Experts of a small language model: 60.7M parameters, 96 SwiGLU neurons an expert.
Below are experts of layer 5 (counted from 0) of a mixture-of-experts language model. Rows are named router (the router's row for the expert), gate (a neuron's input weights, with its number), up (a neuron's input weights, with its number) and show model dimensions 0-95. Each number is 128 + 32 x the weight over its row's rms, rounded and kept within 0 to 255.
Before each expert's rows: a language model's description of what the expert responds to. This comes from a sample of Wikipedia text that the model never trained on.

# expert 14
Description: Closing quotes and line breaks ending titles, citations and paragraphs, plus "there" completed inside quoted speech and words within song titles.
router [ 92 162 145  78 140 141  97  94 138 107 151 110 121 123 128 148 111  77 118 102 135  99 133 153 153 187 111 146 116 160  88 109 158 161 158 110  45 187 194 130 126 134 141 188  72 176 144  99 140 162 118 144 119 157 125 126 139 192 145  92 133 138  69  90 145 153 125 112 104 117 146 155 124 121 131 132 150 146 123 153 173 135 124 110 157  52 119 109 172 172 116  90 161  92 101 132]
gate1 [127 163  97  57  71 101 144 124 166 100 133 147 126  82 137 142  74  73 148 117 134 122 129 109  71 110 124 125  95 132 136 147 168 143 153 113 148 122  88 109 120 114 155 173 139 106 181 129  72 135 147 110 151 137  84 177 122 177 190 107 156 110 131 139 189 129 175 122 116 137 143  95 121 104 101 128 116 153 200 101 153 174 158  78 111 140  79  78  53 119 148 156  88 117 165 132]
up1 [ 76  72  90 119 174 139 116 114 146 123  96 158 176  75 136 102 167 132 141 117 122 133 109 145 183 117 125 137 186 110 135 182 127 155  77 136 117 145 110  74 175 116  98 113 176 106  79 128  94 162  99 131 108 156 158 128 190 143 138  90 141 111 101 105  88 144 138 112 108 171  92 115 109 161 132 125 123  57 217 148 124 147  99  99 113 143 108 113  76 134 170 171  76 145 107 152]

# expert 6
Description: Word pieces inside names and words, often right after an initial capital letter such as H or W, like Hw-y, H-idalgo, H-ood, w-artime.
router [166 159 122 166 102 138 155 140 157 138 126 142  88 108  92  54 134  60  95 119 152  81 156 109 143 125 176 174  90  88  90 130 158 136 115  65  89 129 215 104 115  88 125  93 191 100 127 173 120 152 159  89 127 170 158 173  60  54 113 156 144 119 120 127 179 128 122 138 142 211  83 144 141 150  76 112 147 126 117 139 187 157 127 120  94 122 103  89 151 172 145 112 104  93 127 106]
gate8 [114  52 142 165 144 100 143 169  79 201 171 142 127 107 120 109 138  78 126 107 137 124  88 184 150 158  78 159 166 149 123 126 130 122 170 156 119 150 116 112  78 150  77 149 124 144  96 101 144 110 120 165 122 116 116 195 118 112 156 114 121 175 124 176  78  66 159 104 128  85 128  50 107  48 131 164 134 200 144 196 139 150 142 163 113 150 150 162 146 104 129 181 125 108 141 103]
up8 [115 154 139 165 113  94 168  80 118   7  96  57 119 130 163 153 113 181 154 144  55 133 125  81 178 151 139 136 203 160 132 145 138 132 180 146 166 142  93  83 124 105 121 104 126  80 152 161 177  67 138 116 109 118 159 141 115 136 110  82 122 179 167 134 141 152 120 195 156 134 143 117 153 125  99  90  87  98 142 137 130 125  99 113 111 111 140 148 200 196 111 132 106 166 125  66]

# expert 38
Description: Word pieces and terms in taxonomy, chemistry, astronomy and medical lists, such as Order: L-itt-orinimorpha, Rot-ational velocity, DTXSID, LaTeX braces.
router [144  96  97 139 115 124 163 108 149  81 127 149 126 108  89 146 149 169  89 141 124  81 119 180 169  79  81 160 115 137 115 106 116  86 170  69 109 168 106  83 159 107  58 157 110 113 145  46 153 100 127 164 111  79 139 101 175 117  96  97 106 143 129 130  95  72 122 170 117 133 147 128 107 135 153 119 115 137 126 123 181 120 126 106 122 129 151 200 109 133 131 112  71 112 104 160]
gate0 [133 125 105 131 181  97 100 158  94 157 101 199 118  88 107 132 161 108 140  61  94 134 137 121 109  86 108 143 108  82 114 138  93 156 132 133 124  69  89 124 160  95 150 128 111 109 101 120  90 130 147 140 151  61 129 158 158 170 145  67 122 213 134 177 105 140 157 216 153  97 156 139  96 123 109 109 143 141 112  95 206 151 186  89 122 121 154 115 184 139 122 121 128 131 165 138]
up0 [137 124 124 120 150 119 105 201 185 151 145 119  96 137 119 131 123 131 141 144 122 121 104 153 118 172 160  88 121 157 150 164 105 126 119  96  90 120 132 125 177 124 123 153 156 154 151 138  73 111 126 152 173  87 120 173 164 162 143  38  95 146  86 118 133 123 133 113 106 148 152 152 143  93 136  53 173 132  92 211 139 113 130 145 194 150 151 152 156  32 133 182 124 172 128  93]

# expert 29
Description: First words of place, state and historical names after the, of or a pipe, such as United, Old Norse, Papacy, Black Forest.
router [143 145 117  43 145 122 106 104 141 102 124 161 134 157 135 118 183 132 100 127 129 144  99 111 162 136 105 150 145  71 102 142  93 120 105 137 126 144 102 205 155 128 107 142 138  50 123  78 206 128 183 175 133  80 192  70 162 165 135 132 127 141 126 161 153 103 126  94  66 187 147  68 108  80 114 139 136 150 130 124  95 152 145  70 104 117 101 168  99 197 133 117 126 143 130  85]
gate1 [124 144  66 127 137 135 104 168  83 136 129 136 101 128 172 175 152 128 119 136  76 161 137 103 128  99 109 119 175 121 108 188  79  98 135 143 113 145 157 141 129 158  66  95 109  90 104 146 143  78 161  54  98 163 142  98 121 132 119 144 104 101 145 121  76 110 161 122 129 118  87 169 174 119 124 132 177 140  72 154  75  99 144 173 138 177 121 148 131 114 118 168 129  82 126  58]
up1 [114 126 159 187 109 130 130 152  60  95 214 122 123  74  97 128 142 108 128  85 165  87 127 185  90 149 161 120 151 143 185 117 129 115  94 129 186 142 164 150  96 126 155 182  97 109 149 112 146 131 152 117 155 149 127  96 146 102 136 109 125 165  76 166 127 109 156 123 132 212  98  98 123 153  95 197  72  93 154 185  98  70 113 108  94 178 171 135 168 112 170 113 143 173 127 121]

# expert 27
Description: Adjectives before nouns in war, military and geographic contexts, such as United, British, Minor, tropical, ethnic, paramilitary.
router [122 110  91  88 127 172 110 143 149 130 147 184  90 109 141 117 180 157 134 164 114 152 100  98 147 151 105  88 154 138  83 113 138 127 131 103 136 194 152 144 183  98 121 210 147  92 164  62 154  88 143 171 109 114 174 118 186 124 142 170 109 148 131  90 123  72 125  79  70 125 106 152 112 106 134 120 140  89 141 149  53 132 146 133 133 136  86  99 140 164 120  90 119  94  94 122]
gate0 [172 101 141 158 103 212 117 116 154 156 146 135 169  83 110  85 178 155 156 137 116 126 118 108 182  85  93 124 119 163  73 161 111 140 115 103 168 132 104 108 123 120 111 111 134 101 155 164 155  90 141 113 122  67  94 117 151 119 109  73 145 106 170  56 111 142 107 131  79 100 167 132 139 146  86 121 161  97 101 138 130 213 175 143  73 122 143 114 128 121 111 163 157 114 153 146]
up0 [166 118 162  81 112  99  80 100 188 171 143 157 109 140 107 117 123  89 132 158 131 142 130  92  79 108  80 154 113 115 149 134 117 169 175  90 119 110  97 122 110 104 131 146 166  78 128 163 101 122 133  99 132 163 164 130  90 202 138  67 121  92 126 116 102 114 102 131 130 116 179 145 148 117 174 141 157  76 137 145  99 177 124 160  93 114 128 135 136 134  71 128 166 121 137  83]